Weights of a small mixture-of-experts language model, trained from scratch on English Wikipedia.
Experts: 12 experts in each of 10 layers, 240 SwiGLU neurons an expert.
Training: a variant of Muon for the experts, 1573M tokens, 12002 steps.
Below are experts of layer 3 (counted from 0) of a mixture-of-experts language model. Rows are named router (the router's row for the expert), gate (a neuron's input weights, with its number), up (a neuron's input weights, with its number), down (a neuron's output weights, with its number) and show model dimensions 0-255. Each number is 128 + 24 x the weight over its row's rms, rounded and kept within 0 to 255. Numbers have three digits each.
After each expert's rows: "comes before" lists some tokens at least twice as common just after its tokens as in all text. This comes from a sample of Wikipedia text that the model never trained on. Tokens count by the router's weight.

# expert 1
router:158142166131160131115144159127127146112104140148127155183114133139122081112140156180149144127136116115177100143097112109130153189146143129147133091134142141153133124126139094206137155133104122112151183143145143130129117122120132154135121145122109127124120098152110111180127117068135158133179155122169131075112143119146132133108115155130109120131151131088159141146164141135198158105133140146119138150089145124128124136167129154093131122141147097125153093110123090139103126130143106121111116163090147149097123121168147106174168137120105129124116115110152121170130103101127133162101154116114131131124136109095154137104110182107102110136066155158123118120177103108122150142080139128136117152096137144101156162141107104104117133124129172128104101153147148147079125127189124
gate0:138127130122156141103124124099133136129131169159109154167111172138110127155121138144122122180115113137085113133134172148114149107106108104158120111126156106158133079124099109153127142124125098085118158117137140147145088125101173119096122121145132116115117177142089142122165108077160144134124136124133131098138106163122148101133106145128112125116121145097109145103175134152141142153141108118135125171158125112098133089154155118084131077145139137163166109087128143093156116133169114153095176160086122110158088067157133124134066116139091115114138112152156156095132118086158117122145112135148150146154115117100123167111138119094140113079134115126092100100148131144100108171144137088144146166080096128126124139091121151179150134118117128132115118130147094143119118172164085
up0:115132146127127075135112146079146064145118124090132145171133093105116139141182109139162160151122134126127101138143123105150150129108156147143114152138140159111124116106097107149114117174119174130145093171163115134112091164113117108148130146130141140119113139126127096110144078107144118080149084157110134158143121161157113091121131149099179135115114145141136098176157085107127109121150133107110163112141122133119137142088113140128109122153129133140117157135123100093148085174161091134125143122138133152140124082147142141134102109115148164128115120127102114129125105140099124120139093103080097124126109096159089142115141123132161127142110117126091102142111080172112137114143141136112187130134159127142141121120082086100160066132147133176171134164098140095086169147089122
down0:113089100139136115128122095145139103085159154142158126055071152116112153121105153157080124115147137145119138092122089142135118113098087104066115114141167120139115114141110108124140119089171118146126151135132138096115111123115132161140138124119109148095148133126095119093129124123134117166102175145137091118109078146114139133114124150142119158149117105102140153130131167137109117110120160122139080129123153098132114143140122127112119119188130131149117137131131131126131163118087144123098147102048162110185089078136109082133132120118109133096168125144121110050127131098141122119164085168158138129115118144110132128133161151132119140148139129107089139144146085136134152107111092114111129096097148115098094152135145130092172140130163147124091115084140134148151081134149124
comes before: " of", " in", " to", " and", ".", " that"

# expert 6
router:121080082109110092123147139110138115158165156140130129073082162132115099168125107127129105129117127131105158115157111166105103107108122117111119151108117112129105136078138151120155149101139147137057127163136132122139111094112141073116115136087089136133133106099133169155124120128122108127090065127112143183145130104106119099098157136142120169127105123103115137126159158143104126125143114163109108119140125089106143095141131080134115124121147090114138102095137122114119153094124156151145131109114152104120104139064094110099103136140146170124126070099115139135124153111112131097111099141155131163113108154148113139127124085142127157117179166069108115126088132136158105082170149132123084174131149127164125143117115140173127126142134078135114105110123121122162105139109157
gate0:149125081114094094138136138150124154137172128149123148167156142107166187161090157103131116135127088157144127119128142123126124109111104092137088127156118115115143123128099148115151166141113103120129109137098157143135132119139144127147137117125115110164107120122123115107112137149143066099148128111138112123080141164145127141140089090109116162119139125112153090160142080173125128148132159113095144172123138127138117107131163106150134129158177079153101095136118094100149142139097132099073151139121178086123097131086150163103072128145126143137145138145169088117108145155137128113148119124104177134115148132132105173117141049128127211125115089137130091096121149156122128110144147090149139095142126131152108152129096117128162154132115175113124116105114106117129113146123122
up0:128172103155123132158127142124162151146147124138146133102108144114140186130099132066128176177089154155105154146088094105120149140157148139087099112115112085124139114130113084134139148145097094131109106141105129141148097117095092104092132111153127158125157127153100148123120110145113173092130147139153149121154156111131123124130059128152128123107070119105111146108091104117132106120070116125184168104106096185144168145115089145137131108108123166120148140122116104113133100145141101140119124166097117140059115138102117102139124143152096173130140096120142124141142109136136101124082091143121143073132158115163105138124147156084111122091121123128137110124160159141119123126143139159136118123147139143170120106151149095110147100115154110142084154111096114115103144123128114
down0:122162138166145166125115165146131127141117132121081118114143080150093138151135131152137125120142157112081080159086117124124118154134163153106151089152105163144096144144086131122126132137139109135164133113169142151155164097121159081128126096127131100145123142100085140104134112140086154147075139139141120155159158093107114146130147146151135136126142102125119155158157176116118107121131133136133159127086163169165100149074152115108114135116144159129138147139150115106104130145093179127169128126099098140113121089128105119107127102141099102146141098118148173139133116121103156178100160147148116126119140084132104126125128134099098165104102133114128136122133105125176143136101092131176146154141141158070099114130112131124084096141088112084110154166123111168104161104164147
comes before: "\n", " ", " 0", " 1", " 2", " 3"

# expert 0
router:160094140124143124119154167097109148131071123130137114181164156142124117134098110154127165084127135133101142136111118139197116147159134125140096149134122147149159143108157115194138171123123123126092149096145098152135135089106154140138074148122082129118106062139112150125120176086120101150132104143135146106126137139112058170101125139140098135113142101083110146130178161157156142143093124132141118116121127121113140081134181143108140159134161154142144118130108115112110163088134134090130120102112152146143141124129138154142119137124122121103123110142131131169135100130147143131130102153106137107131118137171126099126150145102148161124077096130161111134111103128135132137074140110191123205125137143091156141109109142136136114153125119130167118130149126110119142185111124
gate0:099099118115156147053106130133098142106144120145137143112152108127138167161090118131087124114117174128128115116173134117089133148100107130185107158126139099122145150099136117146131160127130124137104154140088135118133078097146111104093099114114135095123135146135145133112115106104126081144118100142143154139110122126128064134147146124141145149134128159116150070097113142114118137116115087161098123135113137100123112126143108121101106119147094131127137129082117075095153176142121116118126149104090141132181151127057143104138134169102119105108119129067110160116130156134144110136150080114127155124135090149125116176140129145126112130131123177132120135164146166121141109132119098117123124122112087126127069107111070157178089118125127132132144081101143135134172090105120169
up0:133097118156122149135142111083128113095139109141129146103125112129105123163141139153151144115186092113146142103149157179113140128099139150143141126175106177110138177140100124111171156168123120143105110090132121132139143142131129123134115130106121146125112160146100117109116129146144140126128144090074147167144163147101156182076099155084130139134190133125130110151162132115148120097131136121129100117079102146152128130138142105167127110145159090129124176124113091153070130135108107130125119125117144110102062142103139123149157151130141157193118116159142117126110117132106097116152124134127148125183108151145136138080101140108135126122094199096140138087123168119104123108105199127131104130119147148111151144124164098105149089183121104132115137114127131125129122110101132
down0:112113107119133115146128132144130127183113118122115143141077163117132122134145082130090129134167090121156157128154073165131151113174200116108098147124161123128150178132128133127140114092109088154126133117119164129137131133150162086097145142106130096114190132093128142116113088157075122117112165114124121148137071179157090090118124118125106153162115110127110168133137172145130110139101122108137135123111127140132082112114109125170136120088122111129140144103089145185092140130158097122116142129150128093103129101118117129142138103099132120099141137137138122124128111136114114137100129109109150129099112119170113156117122131096114171109118113129131091128125127150198165113152155129116120134123082111085151114101143105099090048128140111144102120081146165137110120132143108
comes before: " of", "s", ".", "ed", "ing", ","

# expert 10
router:132134114171163089175099102152106160088158110128126111109127117141153087132148122118134109150131100115144077125143124130160058128175127130155160075117129121160120163118130120073093131108133117136150098142135164123134136142100122091118110117148150157135149150131125120171131128129161099100164129123106095133133142137099128102132127073137127166145115140160132126157101115138109115160119137141135143134118112121127127113109109102217119141101142163142119077116107162110132111180143139141161128065128136154116114127108130166138094143092154125139161156123119131100103119124085088163105077122168158131107135133149100124155119096078120158106132153147070142155123163116130113145149088121129147136150121135165148134191123113099136100117118137099156155112114108133148124109137143
gate0:077186152110138148166147131138111099150175085162131146094136160140116178101121145108147155150101130128112102131122129136172130141140122107137154117136095133137094179113116117134123097126077104119116106125080121167131149094133134108091138119187105160097135128138096139148137164131126135131110140141160131117141134116123148097136125128086140125149167138148130111139122149124082085078165125162151166130121134145107118130091105126181103104160154105106074085153135141099134121109127152112119119067197150112147152129116128145161128133137107110130114149157099103115100129118107091150087103099151126154119120150137157097107123131091142120124109139083096143124139122119041147112118126098108119141154132106138139118103143128118117145140067132119144149092142103149142139106120110
up0:169131123133187114146144140151147136141175127156160147113123177107110126121155148150129140160131149170150099135126105090135113154164176150093134180133196129085160123086130127116137154126137124167141128130132125120156102137143099123111179148131127125131144134112147079141153160112133149124120155125127160170151105132132154111152145121099143121156118128143191119137111137123123093134095071107132114105129118133097109087102134101139114093079094138146124113105160184097139114148123138057121123085145141108128107123138154131146114131153136123130131140143151141119121147162126163138183098146108180163117137162162114103136138107120172125125137122078159144130151128143124114120133138150131180146104120116148124050080151089125134111105132133129120099117151122133118100135091107
down0:122124114151126145145163161111095131136149135120069148109082129132115145153110117098139133140122182102155135108152148139139164131182108119104108128141106145176148142165106140108149157102105149153101152126168114128149093105147123106189136159157144149114142141162081136157145131139146117122106146143146099135110146157118127150150120137102150137120145130098106095128124086167116134160134137146135145146080108170107132115084110104147103108169153160158115080166143091143133135108159122110153119103143116136136105143123152117115136121143129079170144162157101107134165147102145083123089117112138147099106111098089141135135105193120134066113108110181120135103103145130070110148134126088119088097086160101116115123128124148171115159128125113149107125101137125120135101143087137
comes before: "\n", " The", " In", " He", " It", " B"

# expert 4
router:114165153158124135117149112092137075139145102133098142089125118131137109096162164126125127095107140164082136115091140117116120111096125140127134155122113157102150141127101125141150099148160146105152109171113123125134104153126130155128129131105173097154132114137123103088123174106128135120127131120119151169128107154120131103133094156113160070124080167168093127117106113144152121125122151141158129121134118164145159174128116131119126144126088118100136160142164180107146113212117141111147112137136110184162125129157102075094146134147097095127146127099122117082130110137107135126128159069106078168131132106151150138127154128159116110116154080074121183116108133120108166087151118122128147100149133108163112108107172133127097131144115115134117141148103149135171094119135105
gate0:130104143098164108151106093120122149142147115148130105109144119137098083118128119133160121142167080099117118131120142138122098127109120156115174130155152131133091124100152125132139131119100126148122094119160125096124119116107110133130102107124133166113158118178147150071095119128185113119105137148114116096133178082118102122096136094098181141068134114118115132122126116125120115149081146120132133144138082146128131107126113177106123092168150172175148128106118129208112105133113171100166161081151121121114135113097146109117150095099113122142131097128072155114114169111106146135141136122175111137142108147132106135143116117134135145103160144181110072107128125161102138117082159122154101130097128102168121137156119117120131132122117131092115094110123164126172158164095143
up0:134154151130132097131141123103126169129145183103113150118102143081156130143109161167123123127119125109111143128131178116163113114138165097108122099142140109085096157127144123142140086110141178129175130101162143121132133071139107144116137133117138099156097082151108077105111146138157114135130171106149131129162168135187145127173156133100139114138149087121143184152121145113135106098118126138133126088143138137116123131109177089096145140124123147096112131186108158157153141123127109132135152146075124106152123097148115106150121142139161089134169143093141162158150117122165156158142117113133094122188125136162124151152145128151134123142086156129126113117115127094146133117158148146118180127128077096131145119084170137129145119166113160101118097131083109098121133106145099
down0:126182125095108150116132138145146116161151148148141136112104155079132146141134132136080105151122134166140110113156115108161139128160159139137094129087099032156097149141108114131140127123142140178133135106117147143120057137113135095121148087109132135148135106101086136110140149121133130135136125146161080143146117158080090133158123135171099111123201116113126128101139167146160116078123143150101119127098167087141131082169149127109153133112156097083100152119106131134113148105170127169131148110093145142145131131161100132130127155092130149111109122135132113151124115143115115069118128116135127110144097109147139127125134126137090118096124087109113131127117118131093158141118102142118130131157116161120060144100150087120128124153130101150112095116089118155147119100115086
comes before: "-", "|", "\n", "The", "===", "In"

# expert 3
router:147145140124114098110115117204135130182150109115138137099116104183133125114098137109141144155154146143130110134085134132122134100126101111151117130094136162153124133163115088157161139138125128144136170123180089178128093114127105125162140137134100135105121140089124118114153086143107163109130157136167104128096127148165134107172130146100126091176148116085141113143145154127165138102152105102116132142134127138155167122141141121145140093104179092135114138131154087128096139128104078141069148141160121094135154124139161089108126143137142151128123127119077160145119151147122202167108123079090111130119118147111140148149105162117140107147149101101147143111117137110152122082161120145119161101126139172108122131170110148118103109141143133173093140098119183137133111124125121
gate0:099136104175148135138140105070178121143121123151079154133085120144081105121120139137135160100161136163079130110141127127141143128179115102094121113131083122146167124133167140141123158121121141148107167154111166113134114112114163130141144132096122145164123159123105115106136146150141132148141140096169145129114137079141165092140067106156108108106128130109097173119112131118155128110148144108074117114088183165134118126107155129115134146093147156096124133136170132174111138177126113105122137127158138102146134133122136116056147150166116150125149097118118130149089128159119175131160111122149085105127113101141142125113115117140125100130153133121116120157151102109159087130143129125120108116111114138130102185132183120139134145188147119152096159098120070137140117131154142
up0:127136104103115080146138118126108115119170100114139096092126151114090110151169136139138172127180116180120053121129094137116134120168112134095154135132120152132110130185099157130104116143147112124121098136121117118148151123101167117131135123165137118172172138142135107122143109085119173125111101172140168098152107113142112173125134156149138107119179124100128123124114149158155133095130140119121088106107175125090106181118090138121164149087115127110163133125168128074108114144114096140093123138114152103115148125138139111138112098111149162083132096154123114122132105141095095112123150145115122129124087126172108070087123135130112107188157122100152107117128142088110139141120162096125139166091152101161100107136127167164127153126135141133119135114121119132136120082138140
down0:099094195163150096137132154140139122117154115147129114140104106139087128136118145138131139076155178156141078116135135120158132106197161097128131092153129125146169104130141121154096151150144178162147091158146108129094097161142134175105122116092127141153149122130116155123133153120104150160138153103149131109159147130115140151157090125119151134141129093074126147103101140149132112127140149130077119105078126096159147096120147112113148150129121108126087106118141131128157118169102058137107113149153111143136088105084125116120127126101156147123147117138119152136161131112100172132135140133151124116116150093117110100099132148115121113184118152067112082087156106140085129108136160101126125104144139116107158125135173137159099126139162139123145136095134167129107112098129098
comes before: " |", "8", "1", "5", "7", "6"

# expert 5
router:113124129117079143143104136162159154123128116087118154112122090137123173150160124128122127139135126094143094119156130096183172145116135156070085117130130156126083101142129158129149084113116150117075150157133101141073167164177124134124124160184136087138112160132142133089101109167122141108120128140119115087162114113104131168148142135157098154139173093122147144164101131120148141114120125103130128148126121115145134107117146132108112068143119104146076108151139111107158108059162099119147157154124114132095146096092153121146143138116105140126102108164120100139141107130102116144106131143183150131139147135156121139111117139133130096134133152147098134101109115126138118142136157143098123083169151114089117149097123124119122139115168163112095158142125109098100165069149121
gate0:133094108143090122173111116178140123154073154129164121130147189102155114116143122129126134151128143129104172121107077100128157115120128141152148121129156130103109099100108076122127168119130141136085116151140125123145112135150142158137137093124135141164144132129137117140135132144130115094131135094099158093105164106112159142119151117112136125113130117108159129089149166078140145129188129113121095148123158130138143093106111088171135146104119168126086144093165110153183133118134123120157156077111156142138139117103176119133141155122080141128115185141124134153101120129150112112173100102136158136121102157151124129163145110129106141074144127134100085129122115084109123117122124138175118135157079153129068127093097136114099127102133110169144087149149144099100117121107088
up0:142080152157107124132162123131117102101162126138133105116149131148161134137101155124148096149119152174118129104087140168158069067168087116148194130134143106167116089096140137125157110138096134125140064165143111108095096158162131137115141137092128120126173146140123123146115120089135102115144124132115108104180105143097128119135116092160103147075167186150150108157171146109128132102095147138137148123112165144120148139133121103125121171132162131158156096119115134123152114138145133127138115165159139123122152118100144131143130094153149104083132115138150114127142124161105165158124140100116097116105144097145122090124148101163122154095163121122140122149145129171135178142110132155141149147129134098141147142145091122093154120145125132132140125161099107103090104129119059
down0:150155118127120075146103129131144101122103107178129090096113145160125147112155117141162130154155125107146104128148122114132116107106081111116156122138151076137114142098120141133100128148084134157159137155120165128149093141134117122121165132125146136157129117144122131167118133138159105078140174142100133126169149093118130138163184158161126157111110134103118120109135148104141124140120103119109123130107162124138125161123142128092112150159113165140145145096127129191116192124120103100134141140149123160121128140136135090102161144141109119102129123161122161117145076189108126127115088119144144133116128135132152118145147086143087103138106110104160097123144107149144132091112088163152152111082100117117150129140133122084128120061168095163118126182136086177077179117138114
comes before: " the", " a", " his", " by", " to", " its"

# expert 11
router:143143142120125172149144108184134147119132148103127130168131101094124161116146121113067105099148155129098124148103152082175131147116118122090082074129172136117100067186084132099134122107142092115133136139157130122101139138167147123118119129142150083150135145139129111074127110140132168121113162138135112058175121147129162164130120097120119119128163111159119136137090126081140134118140116124120128137171180163096116194120116123111146112121099112136122144123117079138177124128136112132109137166124118116098116131116144123139120088134100147106110099178127135141139112144087139152133103153125108132136159128109130114152111141108127122163147173137139102104138161172131092146110133132088107079096132126113085154121121150138137145135131157099105132115127118104083130083140105
gate0:127183149132137134141151115109126137157149126131145170109133117094131128070108112081114112154092083107095108123154125145094169107139112144138162126074135167147177099111121161173144157152123112119167109107163097123140137101130101115151137144131141119115125102118131086148153163160124146078138131140133113125135137088120111127112128136170101154144177133189169141140133104140127143097143138104092109101159124130120125093105185161122159169101131136081093136093134120135166145143128136132096103123132139132134143138122098116106112185148106094124079084103116126123138121103135135146150119132085146124105090096152129097130116138164126131146089147120152124141137167106182067110156138161129126103135126148119152113132120098153105124135125156114099130119163097151090152102145093
up0:168144109093096141143128125131161135117177140106112126125128127143153140128101095139131097119129125123103104119103121123135104149122121118127124136077134145144142156127127125108135123148146128127120160098162092145126109163124188142158109138143111128165111153103103175148052124138122149135147110144129124117134112138113101146143126127164110114105146118136152126156126113109087149131133133111122090155139102153166088109148156148089131105142156131140116174125153138106099131171149100105187147069125143157080184117072136094103113157133149134154116131134120153126156115119159174136154127103136161139153106162178136150128125115172180063132157146158091133167114155100117100145130105135166120141142147079111127128132067132098108100149103104090158144121112114114143075129153136
down0:112141149184123122110134145126091099094120108155146118128103130156114125175161132107142156123125137130162140108163152111144201098148080110143122140084112150102108124130130072125131113122111133114167145179121135086175125108130068103114122100075128099117126104136114125128147132122150141139118169100142143114142117144123139104163073135093152115102099137136140090079122155086158125194133142116118163085133107110117127100112084138147137123122136136155130132132109107135137116142115115131118123155089140130103126136189121103137139115127123133137144075141157121115122157131110150134112110106114148138097164131090142095117113116069141128119113094158135119138098065148065131126091141125120177131137135163141156134160122085108117138089151134160137164121128151141130158097158142
comes before: " the", " a", " was", " and", " he", " be"